Below are experts of layer 4 (counted from 0) of a mixture-of-experts language model. Rows are named router (the router's row for the expert), down (a neuron's output weights, with its number) and show model dimensions 0-159. Each number is 500 + 50 x the weight over its row's rms, rounded and kept within 0 to 999. Numbers have three digits each.
After each expert's rows: a language model's description of what the expert responds to. This comes from a sample of Wikipedia text that the model never trained on.

# expert 17
router:460619467459531426481569446517494531481509573461546490487484548397486469486581374452539583519385467502407546500518514531568456463442547536528543497493473532392546568478394589403478468495425514570508533464485485465497556493459401438567464481548473550499491558405477462478483478526471533588525416565469554476588508445544486525554593521490457503505563554402478535468513478479544511497408484535511592435551480461524564516480507570484524556513498522561398529422561470505487441477552537
down0:498548551618515490491492428484567523580526442424538455556493521522450442537446480531512540477445515517517488530551520437523541444516519544525511534483495444440425430528494400468459416549588541623504500496445489472420435542498497551491577475458465471533523480441373509502442517523547543519459503490563536491520529526552575435505515473393516457523504540437450492428557466492463526466479482481440427470564426583514425497513469583547459540500503358457357499518596381445499482513606504
down1:561404542543471506522466548513515519516567436413452567445370502444508473568510532493550403475473499550520461487432521388461648603524550522457542583520521470468531509407454426522487487551582520564561527469517509450495611574509504511475507598594603490583480543563492447518547547506538498588542489493499547529481458450499568599454522495511566478463508379510549553542430501481549545466554486498537554467482455510477546581493584519464497530561488421451516498509535555490515442452546517
down2:457397545451458516464539432504400496506476546507472627486476508400503503468546483503533471554440532556475504508452458580521483459495494551510509479430520507457502519338451423551500436517437529657622577513510440527462591495445568551416613591469510450577511506498454451514547574535512608534468484512496567499492476534468488566505526492454511406406520467453540450515508499504393585434475554395548523463435494508461468442455508465479484492505523478446481494503447472471445499481483524
down3:494436499569501576576556502424505497490475617506532476546516521496462442544514461454499503486478456519530494485420408545559537465447562562462530413475435455479455614478546410466408477482540469460506469484526529480455438477440540476571497608537599564531417580481565389436481447488495485571408548463543579537553515496487544557579562532502487451531531602516518481555436456500457516528569556533412583570451537462543482476603560493445514522502532485431494445599528445557456492529471460
down4:626534536490568565505493512426472517604459564517431488539517503408517561478526585487526505501491515490489455462492561556556562457426510494486500547479570470537504449511380485471471494513466540505465495464549545457540470497501539499407516523548514573559424502551488468465535443558479551495536515475521476622550475502572509500408473538533398376481493496487481445432495394424414548518625548453573586521582448465465452413476542494587551456503546539464475481480522535484448514595481366
down5:568457470486493513517429537519471570490514478532411489515507450400491585467458584571481501499500508546518524456493472495538534449456506502437479407525467480511404508501410484535416499422336408452517600570546477473505490479465591443376484506454514586533551526495534388494596423444490500426494532505515462561514431409532551521456419546480570422538482507479471497485509458535458563583552593540496588494480498456516488514485578444515451426567587469484531449512531484472521473571457437
It responds to: Word-starting prefix pieces of longer words like re, pro, ex, pre, post, sub, semi, inter, as in semi-final, reside, distinguished.

# expert 1
router:483494447497501486393434493493644551483585541531574547514396430564518592438590503472474549570437411515561535381538460481492550487542549600471475427470557481524442412614484461607487503476509443597577538544555552484505506500531516451544505532402443504409423445469464396466457553523473548497561502466504530505553508521569502462437445484492520437519480493488478458494452556465495493533559511471504455511472503553433480504492463428520553421396560447520540444495500556476503555453473521
down0:570482469560557528508466516401564524517487534448424553560515470453442435541536529509592413536486455471471568496488550524495417478566589537469552417533536485530408441408435425498563460427440515584569492401601556429430486512441531446470558575502418559474487525489422543515601419529470412494510455520496487524548492486485447479448552443493484524481431470473554507436502500422457450508474435540532532385475449486557528525490514522497551502543440526487395434547546521524447492583581532
down1:513449462529473517385537538435503492576493393550528504463469475537591505509510506582361581534506472529563482485499531525588482551507513544404517434507507436486391487569459422435510514589511536529628550457499516500396421563417549514511526510501430531435510505468493564494542455550424414483463478515559491486558498479466524475489561465529514589502475476389614474485537489353549513484562538496435483504509487467495491514455588546403511446503532498454592448552500477478536476476479569
down2:474576469427519493570441464563549505506495472461489490507438421590492394551527533479518391400553568417492502534516522516440499557478521450606518486447372542443522494477535472576527512490523509569467571521512541491476493548419466485500504547490516483564415544528498409432567548575622464491523541545487459518546506488541485491530513403552589400493463531469561425592564561511425566448568579556525468439424449522458511525450576519511555432522524556490446551481539534442543552489534446
down3:533497593590479615492479482503472530429524453452492593422439568518475520477519518510610536492459482503485534528449502546487496538436474491503513506428506577550478454455458493484619436422419522485482423435506419485526572512432507464435500514505510469454565507459408602572451403480382431631581472514481501527503505505512577572559524555488485482421484505528478535512588488576578432417473436490542515482577500514451473582492433489565536517468418546487440503515449498395451542521483499
down4:555530535562521546391559522481391544502459469537490463529607589361433549526536528516380549484468499490478446574534439517489510523374523516537572554512489480573408516500520529473474493472495490456507444560449492559498500410498469483549434553491494503459593553415468592609564520428500488492473433563460434520503473453445477519512506518422421545522590498436471563450428511504532490485499483445556507598503481394546511531557485502501548497543507443536453487457479604562529457513493394
down5:487493588474456550413474468394555530390470489490511498509508450525506613476490510466384569522553436532502434443530399438453535486456550578480411558545582614437448498519507500548531511500557567505521557519464504527452548455528409486452408561451525541518571526468588506572553517534518620457483498508480581523566616524473580521549434556480588483432499509435545485502514496454472507501451498530507546538541546474492507498555496514455431375421538528477506582512478482410520559490534507
It responds to: Commas, periods, pipes and digits inside numbers in tables and coordinates, such as 1,142, 70.9, and "°N" in coordinate strings.

# expert 32
router:421541482581472507456625483451487470435470536438529479444473515416513438471537424568566566532493448532500546422548495495494454490443546584554610582453506469472534506590438480467452440464546537511464467482496485564432428431488509472531442497475447519435419509429551427451420548574513463461562438494441550526572473474545474529535612494507456500423520524458545518421465462486426547411386439485470504458504489454452617492487497525460375509439541495565454515491492465484482422556538551
down0:478436445513549575466412411448559572475474467496502488536422423575601494545465561466396453415548533458526501540419524409453398508492537588563478507567502544437619514487363500519452480538499446558476589559490451444502490445467545522495583565538483517521496542477508482471527444534545477570485397508480504526528534534427484522467479478479499453443431561541536540459503462480581494466473520473494491460539428504506438531566483433576578512527476531531501545409541511514548357570515569
down1:440517518527486557482437528501518540512428525502470513521395439532561564562552508418455495520496576477469506601467609462563507502480450515503544445551505549454541488511507440446467525409489462459517498457441492584563390492508569537335550622458592553532543450516467458481464464522563477496508431540511523473538556412485493491465617452575539393498580573522524491523540539485435509442546477498566416517449597559509512416527510498539481538421483535431544559520527525496439544422464525
down2:480495468514470512580496484531399549491470465459496446540596424399426476511580505440545474467555457455502508481499485509521518597568511373513493539499387533572388507544593454430549457535506508405567413460570526482534499510502446498498575511415486416400440511487503534507486472508438557519516582525532492477587483562493519496534511508473482583668482411478588368542494463463488529562452550498461497494510503547573561536492484539445516437524415459456505518446499464534535505469516544
down3:477473492534500558444538522429544491552427493539526494464519501410567609427574441447572556465475449499543473523495554527466527488557609501555500527394502525482492457510392437521448569480509519565484601543483449497509442535524550432415411439491515536555566544480466406483523469500395530507466504504480536552526495484405483487510486498578439412438573545432583568546583558561484521514538486474579479499528538420495471575399513448536552469495587450578462414542451409457439505523488495
down4:497522421549502432438477539487600500570515491537526523512485409399453437493563509567570513458474504447460503454463523492492493606482530441514505542495545417508530435537484604537438475533527439488598549390451458582475534502445553597543403487533531484480616483467467596561498450416401454486509407475514437522486549501480491549548510436520478615526479514583464494476522462573503515493477605491375514473453510419465537487526382432521506489485477463553438505482439430491481515515452545
down5:544435488426471539547572608547448538510498509496622542438501531475419506467574574488426418481548526433537437555513514498475522498492539578549448481497491596506389403448435520450548511473478507497535558580591473490470645616482512507457439464453505384522510571423471549498561568502570434525510422591561590519463528467469535517490502590413523443486472446499487583536517511461514511487566488524501489507432497471519498488482586500537507492486557531504586437551436548517482556497508567
It responds to: Word-initial prefix pieces such as re, st, dis, sub, pre, ab, plus the in of son-in-law and in-laws.

# expert 58
router:564486472569529565568440473594584539492497430464569488515426508456476446582497520480452584511471383423554534484480469577488527577542513518423421475487549531594532449523559446445502454481471433587516532491564409473501617555514469455547458547450562494469487498457573502536441534439439560428489574436543528538485532507520459480550521446572554517473488464541452455431541549502505438501519527520488526412464489647428490402432509476532582469511531461489473439558551477440471454530405459
down0:460525524440567506474482562548497483523416384488524487522496510534535515387416522415478494505545454447518538591526547530483441423398497522550617485420503490397558464527500496468469555492405574510466528486551538444575526500563540571544472552500535519522460486513484515429535524444427559515531513534543405442493428461493528570455530527571529497504476519420516459471502469524437557551462422478571493529533640421426489455481462549519501609530445463454551553427502576463480621555546544
down1:463511529485464499499513408489468437475501443500548517461573493459542508548476352398481478493472478553461506483489460502509469593529463513466474504545574560512526490446515443505426451525473561585500498519528559468551510466571543466575463465413536542552414533431565466435379488486520519473495416398504517510508460514665488507413471472526474573493520506611502540467490497484531519418481484490524518454514499453542595415501471554533444511523599526530538526585463351466387490531527396
down2:506458499472527435427532424530418548493466505501550574459450616472534540432569469550590442502503531554475504433505513472474508390476520518493546528475390623466476518486497540454522542458583569513494417424495531503530532478532500518437532376513537484525462553521503509574390484531531507594488506547542599474472473456599560565578595506508490494502523496584567512531453503533476490584481565504517453588526506453441602537543518454511486455571624468442452533486490503411588556533533480
down3:562531552527463492381472492461520420428595482474480536434533522483436441648520536484546507582463465487520466434522503505490529555481449456508501450418589543529435551435514570468466508508531594541527452481465504515468500519514516464519520519453538485411455562499428461486498541566547499465449456577532420526498475542400451520585554508537533417471596437460580490602525523471465563474465467472499429564474609528514534556491574467518572501562544579550618439541586465550480500475602521
down4:500444492546505496633556414463617471550557571488545452466471421523439505541438427410531448520543437495502502500561522485572496606541507537466491515525449552500553446517471472446487485502385502652490494504499432553439595466549497505545479499416542499467382490486545463563507499466506598439516544427478496567541457541573518439432422453562573470450432471543421516497425531543521444461558484484468479467563470500467511530497457498527422454480451541522422517525412554521397495442461494
down5:480539467580483516568477499596500472588380417522456493498450446489437546498450413456470492452607568460482552470413526533511420514439558579501512443475495490602449382431479442451501453502548355545478551515465444517531523481492529427518481445480507456584502481477484513498568513533453563490490520425498558477507493443460567517481528441642504578513456484527400472495424507514526563404491522498501459530441535397439537536583519509456417487565434539538513506470548505491505432544550441
It responds to: Pipes, semicolons and dashes between numbers in sports and election tables, such as 1 | 2, 2–3 scores, 20; 5.

# expert 11
router:434539433560549496606443601574403571572488434480479546493473450480526551498478533508487526441544519512572538486552411468435426484507505432566526446583500447466549406567474500502470487531452478469551541499515464557403521536462556424558598555522497502508562440432432447555499519555522528491508477437445561474440473532415503599497496524440516526552626454518452407532511511525515539496588551524530526503469525429477498557607540585539439533447472429563509530490454510487457433431602485
down0:505510543577541600492497579552518543492462488561460522481505483478473559576477393467490507475454485518594572511491464515397425549492419427404629417478460458489531495408472563532509533504477480481460447492420513511465561485499526456518492613542500452521538377506512483568490525529480439514470446493510518553513419462565525612410512481488382484622545388585522495558468525521377517542481476480520543518529484515496451533488477512422515551456461529548490626498564542474482441480538534
down1:459486464440409505506530471625568519515535402504457483463590467552395544525514566465468513530456562568496566443466506570542590541485544541527599420448493472483555476517644438460537425471507531447599533497517481530441476531353573549504438469529544467474500458561452495481492434560602577476503474513610475453487517538487534527459580521568546542520531515556504409487489507547496546596529480479485593474578470521494525519581558493552506507497489506476407586543485528499424487457483507
down2:490482517376512481501510528472410611452515431548496512490474501565520481503548503613430496481474425540488471518549483506471495510537419435467585488481472427465525393473382472472400517406535449444541489564453469494469472439483538506552493458437487553479483447465560411545490502437561450602499407535479463572478478469621499584429521524384575511498425508611473546480521513551433540514433590495526534524489512525526575483501518438486491475572469489463413535519487393471436569488496532
down3:489575476505496502584508454461535506522391495490589560605459497455559477525517493462522401569508380448463469469481511498555476510458556486479561455495524515535458583439571488569479537524516422612427538580529518398575455489523459423453540451582399416509421492406543468511471522601558620515535470474615562518559434465455440498502549505512538485478516530511543509500545550454505569482509500533515520587410462502461494438498428573517530539495548453508611490467421472495458460511499513
down4:560526495423417499480505617523485535558540427521456573493533464481509506539490496513597496462537594583466517530476500453536471546502514486626566421488555476458531541459541494485540430518556512506510447571474502536428538472400478435524371513466490500540532583494436427464444431612534494473554481486501572579464499548476509454537618466470487456444545439507529427518491432545511477502622648390508454432468441439463528501483471560468468527534550528587496415524544500505510527495546452
down5:574478531533513559464532510478519524474399592600461468433468542522488458513466412512548539487506565573536416503470513520495493470402543519384562551500495505387555588457478513498496445480491499439445578426407422529541531488476521480463537494359400560479452445482459552525588511470407498417504435560458447495578440482478567507504485388499445501511503495545491464437427418531549512475476481395503536510556503421464483527501502433511467442459475515525505478475581514547613543559509425
It responds to: Numeric digits in tables, statistics and coordinates, mostly right after a decimal point or colon, e.g. 18.6, 5.00, 3:38.

# expert 36
router:459450480461555530535519466516433563532510569440480466450358589471543569452479503518420405457571537412508431539514524498482496479472506464428428439501515520565462427388458525417561546474535554557478481515452474413511471483482479424477547416466587552477507544600524445544524412470534482586523491545556454488576487501493525551461423522433550520555462527496470460460484471462457484503506631538534448451463587437503494441489519425484480458527450499548468536489534570553410550392446597
down0:535531576615530397453503502534363477389575534436561536495524566559377441413496500548482495506442555551525567581519565515527502510517464520522498517627504462503620516535508449507454523503422506454427540476421474488476514571524521519528493497535511520499451421461561471527434592461433569556448507477482551576558546555453536532509484496397451517501529397581558490508555514548502458463503516525535507499489535404590525453514423532475458533527481460498433543485431577476507570459426477
down1:456447445495542456625490488512484492500456490473524414472561515542469449423464437497401491458510494375577421511540431476498500434416496471534452429482462399465481554509403420441519492598489588550421453539439493498519511489493499483463513484501528481506447519606526473489560555469545514513510532473452511459589491411418477490468480543459529530540411499549537462410542488521458517440562536488529387462493568399476478485550538550443512528519489538543478425448609502559483527456493670
down2:566500500512577507515511530509491439488470462430505520622464479617448462526439539486444617470544594556521447491507590446485498523478554548596382542539432482486441473533518517485570606577556441539512471514504499542467594500422438480560428545516500530486520502556504514494509501553615463465527552440503517429573532482509511516564413463525502462506539554500584442439483400476512535551641478498475567554552451555544461522483508572436506527508525485470482462420487516551425376567484492
down3:500573498569532508462549592486534536502430520476473553546516503462490554606491461475588481538533578507383533449439486584583567582442485510552495593481487551512411450535630528470512533488555460548547582500415573479522487398470485454558423537539520619491462519420499551474525501563400492554471422440556429508482412511485522550454545457514535470491540479466525531505422604487461521456521620451467572499452463574554429507538449431531460503491444538507558502511518482440496448496487484
down4:522541585452423565385451468541563497548494475556565588520460492439468474604472529526534486517507561628441508485431491499494546594572511540539488528475505581455510509476550543483563537436541454535617561498478511539424461523452517504529475475424539583547504622427491526480430526574414507503489526494493397467392508549453492504514592468515454448456614498476512459539528447495544539603473518532419515481447474579504514516450400472526482538426480477444535520519462543422553443477459435
down5:608415618479559496462516448425454493565450476620445572543473464488447588491488403418526465531528503484480534432504508611544560552544491582434511465427447528463441497479502438490497452454553484435592597357477484472506544491352498478533430500486531593543506539520567536472512499535460482496511448507436436483542503514487563432522509523527483430549521522502492509426544521539500485513496576407423520497435441609528438480474461507531420537539542510474564498526520452478537472556476567
It responds to: Possessives his, its, their, her and 's right after a verb or preposition, often followed by first, own, debut, as in celebrated its.

# expert 3
router:449535478472497545454459583461519632562555529476508441465531519510608516516604549409478513529596472474514555512461650523592473508463477471490471524456490486559405509402521478530543454485567554431436515404473490478478482606553577375538552547506494496541580525518514559490523490580446500476561479586536489463512431529539464539454560366528425482468509506575450465400506538462534476512500568554491518512561484449442471509541541498555497479458562474456561493472459453508555438551429527
down0:482525478581491459532503528446460531550496502444531548550501444479364504404487531580601460543454584512522583506416429448472499474475462551523477505499550567477507441489550461551449620600414488525509521539531536572542553433539453502460420510587509439452449554523447548589467451503476498485491528532559473454497449492477485424466475615407460497568495569539521552484522535528505495507512475459505524532450559497552512497425558490503437589400452617465491657526573557464531470513465473
down1:558563448465574459532464450519508497516502498483425477444531535450469439513472552519366474567530571502493467449516494489549522532399460496496469448508570544514426470540466486520515513464568470525499376481513553501393466597587515540514457438485481544473528539490503508482556514542549634525569546507517445414491482457462450511481446517543496407393413454458472478472440454444563591515456471485518487451578501571484564594501518456537564442563557495570514436580439535580514481450538655
down2:603519425467430484502455500473492541537406567551390471602488545559500407468473444564474555501501542530514538446460582471507508478506471510516485517541498481536561400461502517570444489430361488470521549465492446604498473528464550489425506499479529502467501486509460425490581524526553494429504476534449478435484602550487501426500474491557459488468537462503403443401614557426486577610555528488487457464551423562580470398561484506508451524503497566479453432491418578474491423476444480
down3:494499477446475510474570488525495462583457564466484486513435512418487477574497495450491479434445466545525526521520398516424519536431594477459475575498518466543567434498559647606572494485581442485514445500458496555502440436531518481473496609443469512479556534525509487465533438476631521562454499392526531510512543469569545517561467486486474483518498537525504501587491417518535474569478476487401555506577355548457439478452473459435524432572525536541492395480529446446547404568559550
down4:462424476546451485504506479408491446563476531455495402430451558552461447602491594380467508479534666428488565457506543437447457568500435481549521535554470471515537492490499416507518574500469522528495565492433556516509386534497445436515568533501508452436530408514461513407450551523497507481577541539494484577523452539448456457554484424488485465499457443482496501384478515432471491569517483462489470487508318491455520524612532412559538460533507519476532491524444445494498527527557487
down5:528519453551461500618403488484600488428515529466432485511427491497384512439567529551418595448622585468457523501548578431464440440551537497416407508524503489524529475518476523511476456491543548582419481444542529503553451460628485460475557560538512567458487585484488630564509507452517619543554493511430449529472496416503470477461569515446493436471440479470534512575521480443534480503496503456485546519548480455501477526444551529513588407566486462554511465485484497500513431558536575
It responds to: Main transitive verbs of action or transfer, often past tense after was, to or and, such as made, received, took, brought.

# expert 6
router:619597530506460555461545552455453502458584465521502445436408508448483481511507523465615488535444578500556470542480614434512566559531468550450561643555531490564493537503488487520477471541560422521386476395521441388460600483568510496456561486511454524578433542488498500492474433492468479487511515463523548505442465582547530445455466444510565494515483501446463500544518404546471430587544414473509491429547466528504459545475472559425520555557551506426556511473432483545478586480466509
down0:583526597531474436497461437454505557549489545493438555477478445472480536522441420459541511583605526511502446567408543424534527494510559529474483483506534598406580529612488492587514480602593562477491502465531458479432482458542457442529504475571591484503504512457477510424473514511500506520533488486513488525566559588531541512432529456550425441485483549471472566445495499476499514631484544514408427469415508455480564516512578478349513453516516516478502507513495400522421407512545592
down1:451538492499507497462408543565468511483504472470487499440501465489507514600508441582608555398426516501527515607538437508523627412567494484562491457463573541479524512477447478480508570512516510495439537511543493447537610495508532520397477447471555525534489497556580533573455507475572503499502373524449592453490550493548532499490396518474504464489437497530567455555471418557476473504398489472534537411550380505467493550516447509422534418428465487428511457427475449448459584479401469
down2:498480559472488450578556517480474454447486558577501525547506399459413525505586516370496551547623454509583513570525558481439524491551393520505536436519542648503420540486484513483495462495520487562531452519576414589493496385558530484440469458510522497434539522543501517517483476498462468442511479429584543449496607506519463493496600480463534492563564488495548498520534535459427512548564508553512407483454630417446626435486564468497454516551527421520510520479530501519535484504491526
down3:444423585623567505525500557467555533554476566578486491435504553561499435510485471408421476422455587440496482572535461523450476570522502501449470500497494507442498467507534574476471485494585464427517431520470439534525441538530428473534514533497594416495442472572427553558436523540507492509423481556493480526441434506452466419494563580469461494574454492581484504472470566521512429524557456508497462475506546338409424542497580495524554482445502539499493487620396546510532558536569477
down4:516463432488450537549484543467442479539485526592430564501460563435524610523526470390543519442501532522493494411508445485581508478426494460477523583443500444515507504455528516518469466466514544472523552522483435440502515440545486584475605468464522442593524565563479514567422563498458561494417549508589523460522492537487511488470426449396591509568438539571528442536513563443529504480497529504498637464471504441517498472451551460567532421445448474548472544449618534534419438395511398
down5:559543508464498514450487526559531523487567435414453520441508477505501457526484396578514399406430464477530602625496444519555551566464537536510576553554516503470573481484507480509457588395574528556443507495518545569481581486490607485452539448568579507533476494506455545558480475508529530517500491479469538455424436576575535523501542520510495599579469498502383449579597413476463552472489544544447513460446510597518481540523530545468472492596526424459523486502573456480443466464411559
It responds to: Single consonant pieces, chiefly t, r, k, z, inside names and words right after an opening stem, such as Min-t, Her-r-era, Sy-t-niaky.

# expert 27
router:538473459485415504425529539466411551530465461454572442472572485506539534511416440499507448534486523432571551538476599487628455517501512580419550626527427510602494550503466451516488422525473551543534492414462532473485611473537556461544555574522483555620528529497441585506446550560502454415525522584554498478556509552539586527503516492418454446466480452603419509416504503522426445576443484536560496491532509446480556465511541491529495501515495441502408521485462435546524450436483528
down0:445502463418493392417481634538461440546501435484509518494401520479450456525557451516480529501388442472488523554484500563577480505576500467523455523524526545549479506544482577507498461502478465523590466598484514457499488472533483432469520444424555485552504560482520544498526528539455527601472551403576462595524536637489579455469519449496541508441491572385450562614470414551492634502526481455516470608457531508499521519494526443478498529461481512426493525571419490544474558525562534
down1:498506493458498422518509440485556497390600529524528611492530548484410492509548472599460534527504536557480438497449386550523506440553602544491498544486496485572412609501503440520438531437435501492457468449543464476520410494504401399501519476496481517399439453488589439485509480515468590462524472477377514509473505514453489506566499584515499577571503445488590534518525577533452478452456573539511485539515603465520453525468527543418502447489523590565405561554522482505496530391497506
down2:409567442414512483613417513609503514585429491513453480510541615481590495567532528472518462436583492500479456566480545482533511613581497524472448452574464506481495463584492582561488463491486537482552525438464500461457503508473514520468534524495435410519479552484473523395540563436520503553509575513443568463461461461414495498459521518495541528415576532428502468492481394495407568527483571505501517513517544497378510492556551489566580422548507483433450469408458503563500556562429455
down3:487506503472523504464414555517420529537491474454466378476414602506514424492492475578455514451434526510482528553508517497458480509419570472471588426494494508535447645564500560410502513497414480494565544565521587594487477425571543506577561519492550431503475486556543513558525521501479477467576430549537409457429527503437452486514507497517474480598503436502565410582507503471453584490589443539512554496473550525556471450440504564535492521461499564505480407599450613433513505466440497
down4:442547550548597494509623504504453540519611577569447552511542450445540532563524454504446416488451471613517447468506493549451564504470478457577480505408571483529502485574594573491467562516480509558436446492494474462509566486515552536438437484591473409461494588564626531490462475501493464485493425497516502392486529491407562488423520501508529493575500467520489542525463443572490535534500428476443540372455519480453412490511566508609474429437459433542557462496449520492474534478524520
down5:542462530550484582522457463434598526436514484446467469496492501515618491501431381494410538531504553471529497499557539467580465547512452502469529526560462466539565473548447442450457511475477505549419451491461528420490526520491572590503501519572547556507461527556529423510639458456462500463582458500490526482494485592529521532496466409409407504438474517508521528473519408583460398508536542502498455524455498466492500467415418415585486455518538457638462447537436524457556394516482416
It responds to: Short stems before suffixes like -ing, -er, -s, such as ick in Quicken and Nickelodeon, ook in looking, work in co-workers, play.

# expert 62
router:416569475485438516446539591449422554491502506463471488430454480483535441478503523441442554416502508440449497451531565500391470491461568581585521505614552476481503489573512433452483579495500572499536426481536454451415491487479581461576499546513481537451418441506555463434497513573451573566530414489480547539519519489543504439449543422564544539590596519515451461514422432559502470479429518496423567479506513439567443538519566471379448547495522514563416489494515493575547451413481459
down0:498449522525583514512512560602454487454486395523522402494543538523476506584546422467606613486462562557498508473503473547442616531504490543515520576466501471481509487408484481549463487404481504503535562485512437512591532522451536540541472538450487469488373464553499614458512659501501472557415481483454524505503518462474504501552584460412542464417499531492566426503502465481544491484460510507438454416534573497545512526520511434533531574526564519468453561517479376501466571406555435
down1:508537491584559438497562488480536468486546553504457510416459548494578456551419557433490491445423504451510472567544552630589415469475480554632464465596423528465494538461470439506444467514476520430533501572493464532528526527439454572483516402518587532593440536466596441528514444544547491451497475483418512546502480573517535514488538590546502482531535492554467489452535514567398506547501443477442499480585547459557449452558463454536484502377560545511480374491503493431452556530476524
down2:442508520500472476471557447509544529571432482460548478602477363576450513439473445580477531578497468443488615373472454452455452486612451513414438462466504534580453504453496631380527545540504490511496478490530509552472487475433554475475534518586430582433617508501485559432540489535522463480528567546565537482477531397507543527571479556475482518524525565516507520533526526522577523524527424492573506576589527573480570548452455534511461510522438570486487546531510535528425473526516471
down3:496547576545491471453476537593464445515536571498633537487507542473488449536492535504493495437512576516456523630557447480463534508520490529499567586539470495565540503370394511557524429566519519611476474518520532488425447482549468553552495450532470470485455389540524483514466473531514541490490518508470519496481598511477487425450596395407510548447551570468442375472459495587506466535513469424481535531456531540467443429402507523509534404540532535557395577427505461548546473518487499
down4:551424415533521424511536514579555433445449472525457510521533542513494484563533516481575519485463475524498599510454529555475470558455454539505493497462466495536494562422572521550563412496462422550574455448501519548555565442458405586460459491483513460478500557420489516415526402536400417481501481480582556489585447533541523446440423543541525525481579479483484498495552493470460509575482480541476515496506470363431416517561545595526533494455486460536427444356596554531434473437454466
down5:500410452544434579478511514465494535456495505458542456509447580522516496550540421545521481573555597456552504497525634457425461436522543515533519488488543509430479438523508508496488581496465420479406476572525551516483472563445562439428460455574529424580530521502537539609555389510556538573547465561461435407498441502470445499498481496466534457536492511544511516466448474423559453457496435525515513505523531480466520556541478449589496590494453615532547431458408422562489360566488504
It responds to: Day numbers and other small numbers in dates, scores and table cells, such as on 25 March, 23–9, plus under and over.

# expert 41
router:567544511425484562570412524419527542562509523410411463513461553507416418481418449533410549435613492600579463572575530480456487519431539511513473433517472494439462580481483528496527462619539593509528483549488484488537455484451498415569473519478492468575460571512410557542462504519506535455512465469484452395582497451462496486433520495444509517555496538508472472514492487489477552538429631504481533411450495467484417493415495462465435546490463513380462528431486551497455468476443569
down0:535574466487501468453509448427530465564613431448525413434472421474473439404452441535433557468528429518533496486478513516491475492428542441494457472494483461465429460497468473497571483545600379544481473525369601584505482436534484562491555535468526590500507494540502475523530510477681493497481464454548562490513498518450483400492529513472364508480522567423541515502503561491494494479414486413554530507511417443449530465433539434551501450478492538617507544478482516481536519539432536
down1:456513477533475506509546473537510470521514518499568491405503512469568582479566514473511594522522586441459533493437474514554418525439562478524544492516443488582465470547517516613344474480570542467494505484521550464478529557452494424438497495457452531358594553497519518515642425486581540509570416487524476427479503505496489516492500415516483507441480406520462452473511406507429549439498531573480536630519467477442552492474518559427569520440495571520478494528477544502405411485413450
down2:506559455523562468475595546515615598451488575503423402454539477546443418527525583456466512440560513423521524485529514411503529495494520511459497492463555470585516455534510555481495519480504548512578457495482419508499573530537632524527484462492530520564504498513411504589478442609666497400519480512438583532527550452518480483470429476480527444551433503474456544587558514517503571494489548487494480529384525545621534563418494510465426432475532510532544526479491560555503521508521576
down3:503496506458458582507543477471442568484575496445444551484455447467561447496536522511409458486599488503506460498564518497492517484519418503417472525506538464594518494549503527447445595503525476508509581494484451539515435500542494527490478494569406620520527512384526500514476437444606505478561457520487520409611451460586387398482453572610518517440461472501538488550414582470597579527464564492525481560488434494477403558462537525440537488480520467627485516486456566568451533511462512
down4:497535429557447473488449494579455510486551522426470570545571546570469524546519491521537412500584485512537449489484442407456500524573494524493512520502642429513566451520603424473446479425525514573523466505475444414454487533543397479483531533584475550471568480526506463422587471512336444516454558580546504460537450570545481420586496431465579539441474545503528507534463544587538499452555488454456406452475509447570501421469515462490443481554493473526413540528465494555492471513564535
down5:491441473459450423515539425531450495482510509497400500534602386504569465548534558480407455534492507469497544439499497440543483547514458458553528471511465551516464478511546478547497435615500399490474423392431470450520551584470489451458482542454586527479481455495523462568504451450540571522561524502530433513501528556445539484504387532490484560572595463507532440488544448467477431465393471525587532602529455437454473481498580512474639450496468600510484478523416605479551529534525530
It responds to: The articles a and an, often fused with a preceding word: is a, as a, of a, with a, sentence-initial A.

# expert 43
router:489438429509511586578469561469472407457460467535444475481443565484450471431514455561513528446476511502510417498455434469417535424429511521450582520561502421426519468496481536512419508497568527512524541509479519438460489416446573448562458413480547415528466526522490548534515586394495530477432439430462534438553485430558593617420449493526532542467409468472568533511552500572444501503504501525398459436462540545499446506554504461473503475446454521409413549478617553495502445502520584
down0:425515466378393518479512469532485469479522524528507577499604469557520514547528466507482546460441485517493447527464518513531533599564513561506500571479579327534435462539527461449550462416371458424549527482518405487494535402535465531479519494452506472497429460447425490460499370578453513433566486540516468572447447516525503453458544491512414530528495617480537501594478475513475449528387556442495560511492515450452489437477538418514473449535478474513551516412481466510520551444487442
down1:482456444519484459534467557604361497494542543449535519536485416576531496435605603435506492520391479519489469431518496511530554531500643406529548447514511419527586503525545519578402559439494648472411500522503444499460566507529493534475529461551486497494511457521462508523472455460536486550633580497562414457538522422521442446545465538493593499403495499515498446513436476487504480486462486385467560483496469536451571471582532485429464468504440531487493495540503435540493503495488485
down2:552522432561436444552491604509478575523478591431494493495553396436540567493466529472495476459488560534510533463529429585470370527525519592436511416458461403489593492456558427524522505491492476482485598531549489477543486547461488477561511520502424452438515421426493433540526504483509509521594468471422527531459540517490562566579524520477513644511459469411432479436605464582539543431576432571555481550518494496451375471532478453547507494551504522537515566467473520471500461489526455
down3:523531532477543447515548562525515488448538493502511485519517413511529494464555448464614434485474507399553448470513432510505524544513595446549481406477521447478367497507559530437510528465513462536480608513527415428594593518474440541492571511477554442542511489435483429457466497535540481612442476573397441434476530409520527437554550493423482454593488544491454494510448516501500495377531519570514549484476528582550446492564550506523446340511575513474563488577467458543475457498500496
down4:627501506492507501500503508466469548606486433452486460420428489509540538492481570425502496416497514502448480479587432510557431468403389551448610480498578546510484451516436474467453444454446485373561578410527436465500528487518468420592527530510524525469408561549566457551480530505522552515574506521504487541508497544544437534425590503611487454563472529442493501485514503541526507588457545548469489438565499458501402468536514474567482511391496489441560446586557513527407469474533482
down5:442577512529558416534445538517584516413528513582491515550556419594491602546469454534571480521491500448570501551487459604411546412550534506443451478507397495495557494441510516521540468528503561533495544466501459463366516473467392578501443489476533444442539540525470359472450499466536521394479405468489559506549526478527454527427500475505415437489538498489522468533517546483460506482558476442532489514550406424490491442556434462515473476592544502572401545498552575464443551534490466
It responds to: Joining tokens between paired words or names: slashes, hyphens, and, or, &, apostrophes and standalone A, as in Home/away, Track and Field.